Experts of a small language model.
Size: 14 layers, width 512, vocabulary 4096, 64.4M parameters.
Training: a variant of SOAP for the experts, 554M tokens, 8448 steps.
Below are experts of layer 5 (counted from 0) of a mixture-of-experts language model. Rows are named router (the router's row for the expert), gate (a neuron's input weights, with its number), up (a neuron's input weights, with its number) and show model dimensions 128-255. Each number is 128 + 24 x the weight over its row's rms, rounded and kept within 0 to 255. Numbers have three digits each.
After each expert's rows: "mostly gets" lists some tokens that are sent to it at least half of the time. This comes from a sample of Wikipedia text that the model never trained on.

# expert 0
router:136096146124156154107118135148141122135193117165108131149121128124097133135139167115147080142131169095120126131171135133120136138157125093141097170171115171117140131147150129123141163117112172100116129122158131152102150110158102116101118177116114091109137151106111084134118141123113178136181086138140151109127154104147118110150125113140149117080151116111162151112107118129152107162129
gate0:183116103128138143152142099125122085156137109093106177136164138133135086177124099125124111153104116119150096107131124074140121097121114140120176127107126160145086132067156155082136123125137125142126140103190091089112133128125105112136125108074137142145167101117081109120130120113117108150147102129149174123139125123134166146179127107082134137115087187108126074141112093098122142199110
up0:149143089149143117140112108135106122096142149121084184175153159115130146128127104123144100113114119140126090132088157094152120140095114102084129130123140143133115102099140203098154146124134134121101139116177103124126104099141097119155121114088125107124139091151144125110148136087142118160115136147133135123081146106154161130167109138098108121116104142109098091133136139075136143170098
gate1:165108139097114110153161109150134152148174113088132160118138146062137138121141117114087172099128122122082151145137120085100114078119151147116132132114118182102188145088129117167123124135148132132126172159149123147097139115150109104124132119142126145129155124148141111156130171145147140105099126136141176124139177132186107133126124110166159097169120127114125107142115151101145137105126
up1:107155103126113128114114148150111122104147113075129120134148145145160102141170101082113111150123116119131129126127167154130131117155142119189137140129123134078101148125144128106118173132131145110106179120134108132139105082087143145095126144137132118124124122139138118118080147134154117100152078110167145146123107130153106147138123135142153123125114117057188113194123174111138117114150
mostly gets: " (", "-", " H", " T", " P", " B"

# expert 20
router:101112165131139116137129131132124169178150095160142142093159130102105129108124107109162170129168156132149114093156144137162157090107122141126142140131123150129118101142107132112141108138095150110145125142089148120105154157153110117100129115169196161144136147172128140149122114189126110157082112117131113113144151116082151108136128081162081165125096122114143150106112109173080135112147
gate0:135114121127157094132118148110103140152148103142115126138158129126181140116078142121083128120083135184129156152172118100131145105140124117130148140109163117170132169153087136108086153123118145155087119161116130191088102153099134127126148145083133132126082170133122148129142085080092139149141132120124144134114150094140130152142162142110110125168149093164137121115130117138111160101114
up0:104148169100143131159162149100146129145116149142193146144097149163158100168150117106153101145118126115105125117091103119153152126151111129093102078157121083133134123127103146106139106154142138113137137151156116126147089113146108092121139120120145142121124122077125106111143148094096075077154140153126107128137125118131114129135082145128157110142094130117143110117159137125102171104124
gate1:136103092123145132183150183133091120120086146138076128130109119141141129200144117140167092109149170129104111050153169144127123133125103174132136119157168164126173132119149120155119119108147130152131143151094125126091116150122128167131136129110123149147111126104151135119150122151195108092145123112138131111124078113076132116097115166137110089107111093191146138105105088131154118161134
up1:129148148152110126126115117122126143080112109137094171137156121110121080169090149112139108135122125121133136140131134087124171136073136189166190095122151137141117107125171133114118077105131155118130076148181134125135143112154122110160130155129116129110159122112147142113089148136153099146171100112132164095142083133106105116118162112114172123113168170095126138147083135084157162140111
mostly gets: "ley", "son", "ana", "ton", "ford", "ville"

# expert 15
router:121148136139121139094135117091133145113144158130141110144141134135144110144116144100151149143128146128157123095172142123164153121142142151097159115136128103135101132126120124140093133143148126124154114175105113153132071127156140109132128116132126124099114147145148077162171119145150115139117165109105157088153163109117140143124093068127127117121119157141137155096121124148140085105110
gate0:198119167131109138100117125109126108102105122116131123141105149172112185141136112103155133096112110106138190146121156107145126105111149120086156140125120105132150188169075133172128185172098149117086133180100097125125142124164135166124153141118122118082146155117130148125148134128113152119141176147109124152103151123107127132151152152117136171121150123154108131149149143152085127124130
up0:120162110089117100094135130131130113165134118113143143155126153177116191129175128094122116099094106140113142162080093130102140120103175144142123135119080108157123169147124112157142128135127106110101128148129089106145091167140114105108136169108195152132123135100126126146122132092148148099117133075124142107159144089134102164147133155121133152124163114148095121115138114181109105135157
gate1:170071099150097131143156151122116144100141134123148135108140115106138106086149098112114122083126161121081160142157121130139140151140146127136091163132151150157127137110173127155123197181155151145123119128133143126111102146174081106128092129140154136132114170136139149085157150126154111150112158137106161120099089138113115130111116116154084145094114150158099088176120113110174136150123
up1:147172124152133126120144143148129106100123126149120166164188161090142156141098099155140110112138080131091128140091126108127123155097143147124133117132120148165145104116121145111149102173135145120115111109150177166127149120158103110121124121130146133128123131185123114146115130118131111144121095140150127131151140108155125156126101120159101114122138125106143182120112130113137117151124
mostly gets: "ment", "erson", "ruct", "ency", "tain", "iver"

# expert 1
router:110153066117136115097138112149143103112126144124132129107129150156155138117115093116113160140143068125122108098122086125074161126108094140120121158148134104126109146110121143109177162089158165129117175132114134145170092148170157178136116096100130160134151145171143141116100124121072104119148161129108123131150145094151109145121135116124119132133151140139122145131136130095113117084093
gate0:157113114168143095124094152141110132095143114130120120096146145134128108131149094143114105114096119178125141171088134096157124138126125122103136112142148104139104120144120139121167157148129119117107094161137122163135175122109110101069106065173143153130126075146149102110096152109088102093133103110148111134111095193146120164142105111124158113105123081086130137153095117129083123128110
up0:119113123139136140118130125083144137122115131082117100125110101159146148129073134122156171123146183062139096067166105140116139119166172112094125111130099131151112144179131121147130149121126101122121121135131131096155161132115108107103129130076132099163140073114101160118122155139146106146148138109117134121115135138135141114061125146114159107136178141151156096167181115144123101125106
gate1:165166093121129128129133142152172162119116144128076162117157138132171138130125131115107141121103129127099122110110147148095128105152101164164134133159151157106148141127137116131185150126122143098114094149149145164144146148083148122106092133148131094097157151160097160085109104120095124131141140104142091127089141107118141119174180118106103135130141145077130176132125100140168080118065
up1:132141133133127089113143139093135164142175075133114075148131112144097133100104126104177157116118139083164122118130113118102114127059129117125158134115131117158110125122137175137101173133090102107190110107144112071151132094080136147122134124100102164085123113164201111174125135160130152100185098124126119154168116120136106147086118135122134100126119163099151124141149102139135139125089
mostly gets: "ical", "ations", " team", " film", " album", " University"

# expert 5
router:129099133183135085120137118126132129084102173139126131162146100141115133094140122142099176089120149122114137127143125161101138119146084120100094095154117108133125074132161115160091103122146101151086120119121127129181120125142155135145104151103083137134147116135127129105155106142133115080167115154127134145158113103147170127113133131109148089123170123158142117120150107150165156100129
gate0:148183110134122103134193120091121108136123172125162117110108093126116106144144162165094125125161127115136151147142122178097106164123096162081128140194108084112114117137132119103150139106163116163144164140120135113136112126126106137124115127070127143191171172136133118105129154128133150102152165141099162106151122147147100116154108120121115162121139102107085156116157143159135180110105
up0:152125156149111150118158155150127123099117115129096114145083154131119127117156124100191151071164121101123139125132123117161112082179126135071115160120135141120137108161128138122136172129133173095159113116124127064145137122149149118153110140126169152125143135145119161133150099144074119111103115157078120123126112144109133112145109120111104103154087121104103158117144111131137128101133
gate1:135153130105099139108116154093111097126159163110137118153145042117108162136155135119141124145120108122111152136094130136119121070139133157139177134129115112135125085174146149179059108125126115131102111166096127131112131121108156165144101081116107108131144143148143138095148134126143153147107055111122087123138157106108144109116109148108168105111148188123121111113119151147103141134146
up1:129108150136128154125092114166094126120129142112152136110147122135158120122112124103080132152125158118138091160161140128171155129138124165102161130151103120156141126116121105087099112122104158134125147159112113129129103137088128107099131111100068115119158150149145170140125155145162131120113134139128142114108067106123134102101124103120139103152148145091139132142179120095155122105108
mostly gets: " un", " ex", " second", " pre", " re", " new"

# expert 14
router:133146095156134106111077136116141125131121162160143141100123126117142087173110132107115180102155105133109156133112155122153168097148129136132097142109106103183104111121162129119109143100152085089139155107109115145167102131106174123138116124142105121139103110214138143110139119142127140113146135152103126141135129113155137140143099093117174165131130143127111126080160125111131113090131
gate0:104107114104161220094116138161102114111111134090104116161131129148165090136106093130088125141133162136115137116116097124169159169137153130146138142156143128111121138149132145101164133095102111155154140153108144121142134124125128141142132135140133123096129069163127134106102143103142172155142137143126143141110154131114168134168152154125132117127137136125159127114122136155111141147128
up0:076122150111161161138152134116153154140106142139157112112135119096148077189119132129131156151079109120145077168099124120136092119091134162148140134140111087107140109152160133137156170148171123095097113133055120106108122104151129147124099106144135108139143126061155124125141122075125129134105120151159121091108151158145143149124156116165090140145079123104143116147180121120125129164174
gate1:074136099110137143119177133162112175100138152093145098123125094142122125169142085116098107146137106110117127151140098098151111089152135094130109123098148112102107117125108149103120119107087170125130140156159116176083116107146115095130131124072188087131171147130122138161166158083116164118091132134137137108165150102148108142114093069146155155101153104107142131086136114118094131129137
up1:148110138133155127141160134109114147094144136092140115120161138147144121108137128141135131146109131155129120123127109150145133158128109118122107155132115104109157111169162118094136122123120116115093166154135153114148144128140127152124181117101117114116118133141053148131138151116137137181132128127116152121088108125119107125107162151132101120179108117147104151091134173164150119122127
mostly gets: " well", " have", " support", " used", " known", " such"

# expert 21
router:185139111121133126120106116126116123116136130067152118171118123143155150095153097093143111111114163157151137126147137098122062147151152138105156139097121098160117136138138136105089145172152141122118174170153123090115180065083133107111128138140151133173114113119126083128147136092148138129106102150140164121136130168115164129117164132122111133110128135088120132104102120143119104135155
gate0:129107103132103149146110147146142135144191166120172118097155136131132148121099113124121045160184148137125134154141088143093081129109114117127146090122160116142123096121096099126118150117116128194157147165107104141085130107148137124127148116163096149158116101134085087074129128155157113130165156095079123164126111114131126143134130083129114096116129112101134122113124143129146104144088
up0:139128149177129150191128111103140158109090142111103068129106106139143114148150151136090175092125061153112117126155144117136120106091137150139121198151094112115138137127115167110127131159122112132096136046131110117146119129126100131121121111121163113141087143148157094134120108109136067113108058128117143128143127085162109127158120104141181160121142114091174068081095118166079154102108
gate1:134131147127123149135116103183143134136131113108087143126118130130121113145126121084133128134094105112110149099141132145074139161164105132158121139141170137123113145148155124106117119127133149104168161133141109126160098143164110111156136135159086130150120116149125148122132159149143164125147113124149139142181096085151097150110114097130158144158111162141117127120139118058138131104180
up1:113151094120116134176155127133150109101137116122191169098136130144128137124177128127100138135183135112154152156079139138067119096096105168112129125133122115090149110129121144121096144142163144129121155144144125184132151087187137123142101094177120144104152132180120150125150135140134141090173092145134123137159148128101126146125159128157129117122148169132194125172154173156141137098131
mostly gets: " 2010", "%;", " medal", " 2021", " Cup", " km"

# expert 18
router:102108090125128103139157112144126117130121172117123112091187130142124119119120112109120128158138116133102113140117140146089154110122093150105143119132140156120128144148112106123142092109148102117101142095078125140188119138125103169175138122141152121127163141102147122123128129129134079159161108101093140162112121141153143148142186118128142108196143165097095112098111137138106137130149
gate0:171132136114110171106152105145127171149173142135114128130164087122124090150138080126100135136105103130084155147096166118142093101133100117117151097132167139126126095119122123136141127143075128115127062137180128137112159140112089116105118132127124113082107126112147122096124119089139157142135052144157127130144092115109108156173128139117146113144137099112095158105102139125161118132091
up0:138158134155136147111111127134157112112154164143159104075148117138106089162141185104091127095145109143146137139117111113140123129143133137123122072119114098103113113161127146128172158146122129102151115116108070133119168139097087125108174111154105151122128157124143179113111144116102083110100079093112103140142108139142153126099102104149106147071133145124141138141132114107133126136134
gate1:108158097125158110133130132118115116100130195106137123135135136100113149120142123138112126050138137091139133107103140156129136184114149145122206117129111119159158122160163154125110131125114103127187097116121165123117146101156113142162100117156132127129158140092143120131124135114159119159135112119137096135098154179094126126147097091108149144158158100073127097108154175118114140118116
up1:144126158088102099091136132099097142093132106123119126120128089092131095088100129144135125168118084167157156120138115114140107149106112125143119128149126132117098122129170094114159107166160129110108169153130066131133138120082147142121147138142125130147120128160165102141142134119127099119092167128183146105179107102160141095107176140103141084117150126138111149100106132148135138118135
mostly gets: " sc", " part", " comp", " film", "it", " ass"

# expert 19
router:090148152152088120114097139131089131120148138132112136131133122086117136176139172142118144092138111123052148116106113074127121147143122118119113111116095114134159083135151109169149096123111110146119100082132130143132128142102156140118124134119102143109169095123120153120120144106121142154146153114176083107089114101121088130119091148118165139125107100126118120116159126100204141114135
gate0:118144160120130140122152119142118132144131120131112118191120123114106113127134125089108152144108109133113124140136133164125130160105145146171119171128117130146137129145157123101117132119107127094118128149136106174133148138164124083123150081148122151131158149156153192137130106122123164166102130122122096170092145139117148147186189108103128103108156088138152141138148108120150126142148
up0:129140111152120131117119141156152132083130095157132119084123117118167117145086133120170126141166118131125135130105099123124122122156124104104144085146150115136132144104122169177096143114145103122150080119127111128157146104144132160129106128106119096122146123171125126118128143118154131122149132163159136137117129135132087134099124111107087189076159167124110127132164138132155137111097
gate1:115137135123112120104154136129138133131110145136108152095124043107106138102130140092159093105120180177160148089134188103120228085129187102120135151130099130161112123117143090138125139132136119136133086151142120134128160125125081148145122113123130137144163131144174113099116125118135105090122127118101106107134125121114119112131148163144117147152138131153109159138115088143156159120123
up1:131134105143127160123149113143144118147154159157108147103132091134114123157106141138102137139100142101125118149136152131126115123146110129097127147150103108142128117156112132104112162125132123060128140162108115149119087118141132170109143128096123105163127068121121117155165088147129153134131133145148118148152138118132144129140091086108135142073135141114126134089119148087137106147156
mostly gets: " and", " his", " with", " was", " their", " has"

# expert 6
router:151133155092141127109137097131107128121123144096125082100114140142146156119146150138131099137085141154133107148134083116086108162158150156158140109099152157141106156122106136105131135144150102101127105128107138126097133111147123106167114146119163138164169162096105124091088093101121133099149133146146171198148098200125104150138132135126096092124145092114137133133121109114138101185154
gate0:132096150127154164137085128155100114077124157087081125158100153111103110101087127131126131165136132141150172144152086134101141132115100138189142156144103149119179133135137144091122101118122154115154098142124118150117134139135136091111152137147148100078146123126111146163130121118114160148140110133148114169126094131086148104155100142084112117134129105140181131169136137138156128076130
up0:123123111110146115147158115128130098179106165088152134106141113133144117103122141137098132126098145116146150097166156135114109129155135120114082095136142099140127125137143115118148167130117133107105133156132173097171159141163089137095160141134113143143137118108077160152135103111117153158130152116099131103110159152132106120142142090136145116120105139145112088114083142134128087120124
gate1:075105176156139136091144128131114158136154139158106184153110124109122164121142124153153103084101137073152130129150086126154146171112134157132132148160140163162164126131155151099157126143097159125104127135137088156129138135102121148100128142123123120112086103135099127157115149097147132117094110144131109111146178141139140156113099092164128135151129155151121121133124141129079142131174
up1:148109142156087129120089135117148125123099131124135096142136146141142115108132090125120140163125111104133149139120152143104119100121134124119162169119105167076130133107129088173130123144135150178183156147146141104110100083169111107149109082104126160184147127110140113112124131147151109124126126138156124100103104095155076120155136160090170157157141105139132157165088161119148150110117
mostly gets: "|", " |", "%", "°", " 2020", " 2022"

# expert 13
router:105110098109150113115154137110105105126102160171109109104114113123161118169103137143097112111097093134131154130097113112096173167147165127130119113107143101115124122123140121091147129122142097152144097158116144138152149093118133101126121115124133111142174125115116151142176110104115160103108176124156089138106090099134110115109122167110154098133145140121131078154125147095145155155090
gate0:142081090125110142128113138139103117138120136163096131133101130143118113151136155120158076135151115137116138095113148097107119181160120086122136111089109138117097153172146169114138143170128118130073127120084114128140128137165102133113090092115133138122139184143135131109137112126161182128139133116141136141138132104156098139106127181169157116125163140095138100140159122095147138109085
up0:123154098131122184146123099163105151131110114144141153143124102112128109134133157153155137152117114102131143160098112140140135160125133121152098125059131123123159155146104092153110139117148168160114134118126136124142110090116117110130156158077127158141128118120109120139125137142139153083118086095141109126127180152132108151147087097136151148157139123147127150135131105100165108134125
gate1:094143108105125136160135097150162121141152126119108122168112112101058097136125118152093122122124134139153109166121120146160155125122145125101128133120096148154110126138108141097157169139134102129127125146108155146123121071137177115107102121146102119094140115083108135165114132118093144144147144070113126098135095136127098083132112130115158121143117099111134121138134101136128169126139
up1:102099152123139146137168087123166106104153109093090156133109086097148133159111128092108125149124158137113083164143126121152119179152143108084120049159143109131126143142143136148171158152118111093096104114105144137128097127159131115127081144112112154099143097106116109110114111154114129095142117103151114119107087148133125109104140147129095105114152085126075115122137125119134134103147
mostly gets: " the", " a", " The", " an", " his", "The"

# expert 8
router:139102118137137125114150144138142121162129084120104114118134125128119135125131142175114171142119120125126151164129146133099080167132118128122122130153106128112163095102113114155133087137120153176136091177156133137168127173153158164164084132116097100092096167123152159122137131138094103113141104133142142135112120120107112125107139149117131143125107099138096107128132111120117121176144
gate0:146108145150112114075100105119111125132098148111127143088182133144127111160139124124151126097154159089120158130138130110098163100101090110136157115129107095164113112113108112133099106131133146119126144137090113153147120113132132149114103152112126158108131103111164134136108123080152123145137128125139137150170146174131154118159098088100170089108139140174129135116161121103142102138172
up0:158111177140106138150141115151143094129143115093156214151099078138109134148150100126135093129113115141119132117156164136155181107128158154101080147132123099120124174145137100141142115134140128125091108149148157152148138126148122108126094095123104153169143170118139151141111140117183128153159121127113153123111142102146125115127109149172092109097144088114152105130125130087158142098162
gate1:162107101111144105155141142132096140162155100082101127139086102114121117158108119129138114094133072161108161118176105136121112128175171132125110113122120121153162067137144136159122142069147139166136099125097131142155143121074145127136076129107113127126092131180163131126075113104168122112127122107133080156122117149153171134187134136140135147175114141124152129134120139146140153128148
up1:103119138111161142183135107104142127070104159122161099123140137146131166124140176121119154112153123140146113132112131134126160137136121124126144148108127095099106100115159076121126146122111102114120126117138148142153124126152073145145144107123106158153144155076102125077184126113104112139139132146114149118131104125156147155097096097158146159111137123137152137148159118150107089129128
mostly gets: " 14", " 19", " 9", " 15", " 13", " un"

# expert 12
router:190112137130138142139145134131138168120148130138149127116126145149154109125111085112131094095151120155158124123168107145128089075113155098162132130128159102118141168096140096094080130160121152094148144122123137096069157112131156102160171098151133168143111130103129087075083108125097133137125107105148152095117102121125152156142074144110127195146129136125107092128140095107099143145126
gate0:111131107141148151158127150125138151128140131168112150109104093123135134116129166147134153142171131120099113106162139161162155108145129079157142113131110138124177164134143154106140117120129127144131176152142133122143106176081108130135167118147134121140089112135124159148148139110099112117141171118116131084145090059143146122110127091113163184105138093119160120156122156138109116099167
up0:130106133152133103166165193109114134134101118161129140163105118110188126115111149076141134135142133105103124153142157112139106125183138064176160127141087125125132162152134135106134104172141127127146175132124162123145087133094133091166199118144107145122128135144091155114124110118088119142133104111133107122137094098182173121085105086088167161112120111119132128137115141104115142082120
gate1:160102125187167135109120125141153162120163113075120116121110102138132131106140188138134118142150155155133110133119095137134173079085122136142160142147112111107111144181165113133117148122125162096129138139110081096117155120146166157164112129162138122170117143088111129124095143097113120092088069115129114082071111128122131114110085134120135113153155141137131157078151152128163103070092
up1:101103108093114110125158106080117112099105109129135132107149138128107135142129129108147151109152098140088125134149135108140124195113086123163147125099149172144142137116117157133167125121106092188136069121112143167114101143110113130104161134126113129117113143113096115132153156128134128105122151173110163153152120125149132108133150129093123112099134136118116102146120140110129121149144
mostly gets: "3", "8", "9", "6", " 6", "%"

# expert 3
router:140143105133144069106110150102128103143111114145141160104078144125140128127135152120129117165160111131160174135057069141152199106160122108171106100121126088153117125121150142141124126165129115077095166104115139109094122160092160132110132098117146181168120163162098143133079130128115131111064136127134101124153157120090132148131127148121125152126133128144120116113159149152158111095134
gate0:133139106137142116153085091127200150168150112135153118136146113117116095145134131117124145135152149141120130146125121140107133132074118132151110139156114130162144096094136165104124079151122081115135164123130108118098137141129108160152118099142116138133089143137105167112121129163110093085162123127122167148142137163087147086111163124121128150172099076126141128072102116059103097137111
up0:094137152106122149098122137130081153102170159120144121152153134138101117148128168112125160103118167119125118129099135145129131141112139090146112117098147121091125096125101130127125165167127140145159130105096137129092150128191123126119125112142172132092163110112117118040077138086107113132088113145096106101139137134099106156129126117137116094129113142134129181127114104149169120090124
gate1:129141111159141109154140103129140095142121156125137141123155106103172136108153158179114101108135127123124141160126133153120124138159136081153132080175113160141143168119161157149090133133189115143119153109147179152162146124173134127115136126124118124186174141135134124119111082122130149096162129131137108114149155138136168118157127131139131133118108096152078095190123188138141094142113
up1:104133137144075126132164104143134093120171130120063127183120126141137104105153117150112093133158132161103134100144090113155126092133108148160126074124128159130170144140102152152094146111168131150078108116117112153146157152133173119072148133126097115177116118135099134140127111128108149106150142130154070082218106108153139116141116108166136145121135113099108142128114096160117116103134
mostly gets: " out", " years", "ings", "ations", " up", "ents"

# expert 10
router:121180133143167173198153094114085087152124109092102129126116124117092153157114117156085065092122094140109118149150122120096118181111143121142109145130127123115150140116138106118127079091115162143174098140147128132124096147171120121131197135146104146134153146139112158141176126153138141135121126156162118139122108151172098139120133139105090108098116098161125138153139122115110097158131
gate0:106110126173117124141132137119119097149149103106112131146103111112099139143139069125093153110133115099079161109146164145135122104147113189101128142103103117125090084144092151123096125128142150114113144132183129129174108149155137113117169163151130130154159117123122137121163123117102107095102154105142107158135137161079108133108154082156117134143135158121094147094140101140163152124092
up0:128095152121144127095121174130138098117095133148154124122134105116133138111122143141154117168130117155130147118111119179144143131108109085146129132098111121102192125118103121120133147123112104159141117131147154126115145135124103100171135152126114114160104127159131115115110152138146128121146141131147120127090121112122139109107119160118164076135122123092131075115134159163094152116152
gate1:115152155153151139112148120111108126093133104143127111152124118108083164154144117131116138106151095160082138136124093061114108135119194130156104131088121128127111098104154120128095174136125134133078108131067134094137138099095170145143129111111124134128114085122136115108122104162085094187110118077149150158153160147123108093105107147139136122116154119088099118127112112113103138108085
up1:112154151150104149107151124089144126153127140085136112084137154124139116114111094121150163160122159128118113123128106114165150133156099131129143164112127168131131141153166139143109119103159122133126132150123120163125120104109114129129071185117161104081083140135126128110136138091135097118102132099118111085133117158141151153150118144109105097117143135130162147126128126111149127087105
mostly gets: "\n", "==", "===", "″", ":", " =="

# expert 9
router:107152125142115106123177136073124130111120132146145160119088148126193151119170115112150090170132115154155121090133157098169116127158158129171133159120166140087114179150122103156096114158109140115155145131180131110117157083089092118128155100117183120133082117150137127126135152105165126164115177067093138120120114157097093114121142139155127139143116153121128104156096152177133109097168
gate0:131149127156126138100146158126168143165071099138164133100143097104172097115150078122176092137140153136087149108147132125151104140149165121118138089091135158134135126150107137168115142153115141118088103150169144086104133105112094115155086120135147125159093122101145106108143149129135147117144138116131134097137158135114138154130130145133125098128096119131112146109071126139218136114105
up0:143094148160171088101146141149142090118149106096131082139147141136115150128120125134134121110160153168131136160104171091164133098135121092150104146125107140112107146180125151123127089140126113154154128105171117132145108104126116113137117108125145182113078109140141129112136125158191178122106125177145100118102162153141149134145117108110115118110133120159129105127131099169145101143137
gate1:134137084142122094095148131111113177133157167125122109087074125124106138114142119121100104105157143130116144155142095141153148160145119115126174142108138099137117170112204143124109123170154138128135128134144124088117145134127117115174119137097136161130127116147114139124108133126109106127122110134125137116107142112096154110178120127102110123143120127183111132153148106131145131135077
up1:113135092140101102109116107140165125107116113126130153120142132142159147178080105151108107112093127134166104114177132102154115190111120117126154104109119074163140110159139161116127150119078131116112137175137119094147111100101158112125127140064093130131164107153131159147111140093109122131136102158123082146138112151134127154171127134167148105144130146109129206135084089128087114129134
mostly gets: " been", " would", "ya", "ah", "ha", " La"

# expert 11
router:133099130145109137154140173108112116132147081126110111188140131092120080151137163123131155103142177098136138124142159127158062181129176133145103142126086132130110132113126114136096178125144120121149131119108114116099154103138105116139127116081092085132110116131123117149155112130138163145144149147117108140136141173123124124144116091142125092126119121163148192147097139111135103090110
gate0:133117129134158152196150136125110108155109165128187111058131138155168140132113148159115117120136149119134139094155107145115121128103096110152133135125112183114110085087125094176120146174123179110130117154145149117152126125123143164162104113156114129096150168111108144144116131143156122126127170098128112161130122156110127133166074166128110126122164132134151109120110150119126113159154
up0:130155118124119112133134122118161121129110130149109140091110112128140114139156135115168092110146154091087091122117152150093112104103149099121155105176102135159152127118149111120132107097131134097126116168105119152118114194145168096123131133116120122133151130142096156150148099127131113089172150147103109155121160124128139165104118179148152108122138101169159161120140147105100141126140
gate1:157101164139085121139172148148128131092124125097075034118147083146115111145148101094156112148110173147112163148090132145080161105142163144106163144134124098133118088120137135092090112140131105165122115100107138122132159154112139113109127094111141148109140115142149131150146119128141116093155162135105147163110134158115138100123134144130133143121152161117126153078140127144125095078091
up1:128129134147096098140120120133141175095138129122073116054138122108085070179134166101126091166139109117095155158115146137089137113130130149120112122089144111097171122145135131115142143118127112148147137088137150145131169091132127094126142127097113102091127135120110152180097058132138158102082170130126150140155094109172158099123127155151165131154156103093110134148084122105091098091125
mostly gets: " re", " fl", " co", " e", " ar", " dis"

# expert 7
router:147067141100121173144150151122159124166093093110164105135120123143120115103128111129128139102087152091152099112099128158119123147073103117098113142155118154152133111143082137164162162107118175185112122088175133118133106090122104137166113150106118100126120123125138138167137147167119186114092122144117102136146111148126124166129127087154073135134164130171127156135107112169120151133114
gate0:109133144084102122111153136166106126152148117117150139141109096129144117082129065162138137162174162098109113117127123160102118153120109155153126107097099168087135130139124130125133145140139124139157114127106128116138112162126129103175116178074129110107158128193117082125114146163107151136115135083081109127119135122120104130130138105132120191134121081164127117143145095104120108123132
up0:153141121096135144162145074132145145092127149108125102097147129099120139173123124135081100138115160111125108104111182121136127122121127120114168137134150102103153132106147139145083115127062094150103102144072135090124166135123120151183149131107132144126127140110095121133130131108128093147095159136110105103161130125108121100127098149106154121128106127117117123134152126152183134140150
gate1:129158095117144137097149137151115162077137094147160147125145138105175126149102113141134093174161143138131148111075104133173141099146127128105145132113165135149133158136151106130115079109158165122152146095101127103083097116119150119135115163082097115108124110140190161121117158125150118135129111147118094108101098116110118113119122116100142126112084137115134120150142141145091135115143
up1:144124114166103110179142127109128113141140169092112167117108150115128137095157135110099174095126145110156126116158118141104099151113146107127123126185107113148115137137145114142141096123156125137175152162112091154135180113117136104124116107136125134073154091082119085113157142140171126126120119107138132151128119159083111153130098136143104152146134135147111096120131128105117094101100
mostly gets: " Pal", " Gl", " Pri", " mon", " Pan", " Pak"

# expert 2
router:100133147107069141094099128165147122088083120097111111154133135109136115142168150114121108101114150092105142134176103125126098120108124115140094119117119156113116134118144163156121150193155113110075181120145127110131141147091143154127133195131088105129162140112136121148079127144157101117130095141106089118135117102142164109139100108114161110095091136100152122145102131112182137144135
gate0:123129077115080128147166153145108145127154117112150096126124155197159080127116105134126138113083098108141093161128183154071083156135110113101129127073122118105148156140136163092117140124128186091135163116153094155089112150073113122186128099122135152110122153116105127172103206076097112135106144120118085101093127108165127104148131088146130111108145130131138088110122145119119125075122
up0:142149080142124156116157131155132112104154113127124092169140155155114089154127135117163165100092155127114116139125135134120104104117112122142148122111133145132102143112118158129095141111147147115134107121079133144146099141133144121140116124136125125124123129122141062117113146100108100077115130154106086135077164122172149086104153120157119162156152127141130135094164166120164120049107
gate1:130106114135174134131109123112145131183173148082174124101106110124145130171119139108122133132123057089143096121139167135120177146099061152137130159119149110152089129136114168102138113118136143151119123158115157161130153064117161124075143149146067145118127116102095156132134120117138108149152117102092080126119106142143164095127087126133145115154100114103141141153085115115093163115110
up1:101121126150124132132098066108100133154133129112122161103101102149116149166067129156152081160144094100150113115126158084145110161103087161122151141108135117158102145147103137123090135151114135115158120133085167197144169120151112126155113110157106150115136136136098157123127130102118072135158111121099120122107148111118086078114138118094114129121065100105140120161114144141113127151120
mostly gets: " s", " F", " f", " W", " O", " A"

# expert 23
router:114121155137090138166088146108083132141141140132120154121127137117112136145124088175127077123135084139118132101128160082096100124130120138123158107101148113114193114148126101149146127077118106176146086085125142142119119163148117133104102150091108109080148122115125149115102161126126144166140139140159113117085114102135103124123131160150143163122120082110136127120149151118148155165134
gate0:143137118121140117130094153162138135074126092099126124127153135117147117148138113118170118081167088107143108107131110137153155104132137149127146109136126124121107104096131142097070136133121117151121137150136129110124104117098121142150086141084154151103100121137141127099135094117157151161127076177119119144120102159107107145133147118097128111156164095082118138093131080151126114127101
up0:149172107107144159143119155108163108097127141148132140081128139145132128165138149120085115149137115147106125148119126135132131177196134165152133108084121106137163106121169136167124124120126155123119132133121130148163086112137135098154119110093138114126129132119117161122144173083122157116117114139101148147109122146179133160137103137109108120123094151126146130135103147167160110129125
gate1:170141128131113134141133133102137112095112118122092114154103143120160086162106170111117135118077166102151140093093161147138126150138130166099111123114152106117145116098120120087109098139087161119120170091132162131127153143146113110156082087137119091118160142121089162127138133110106093154136110092159093109178116130142037151136168128149124112134109124145104140100142126093180118118105
up1:175179096099087156152113081117141125171137132135103142156133135134120099132138144144138121140145115111110146072099138137125152136153096140133112123117134171105128155080125107130145111154087164134152128103126106126129156150127095082152122131142073135113155164148143164154153121130093121159123121087129083175189108121156106124069132119099121109089141143158133069138106144101140118104114
mostly gets: " in", " and", " from", " his", " by", " to"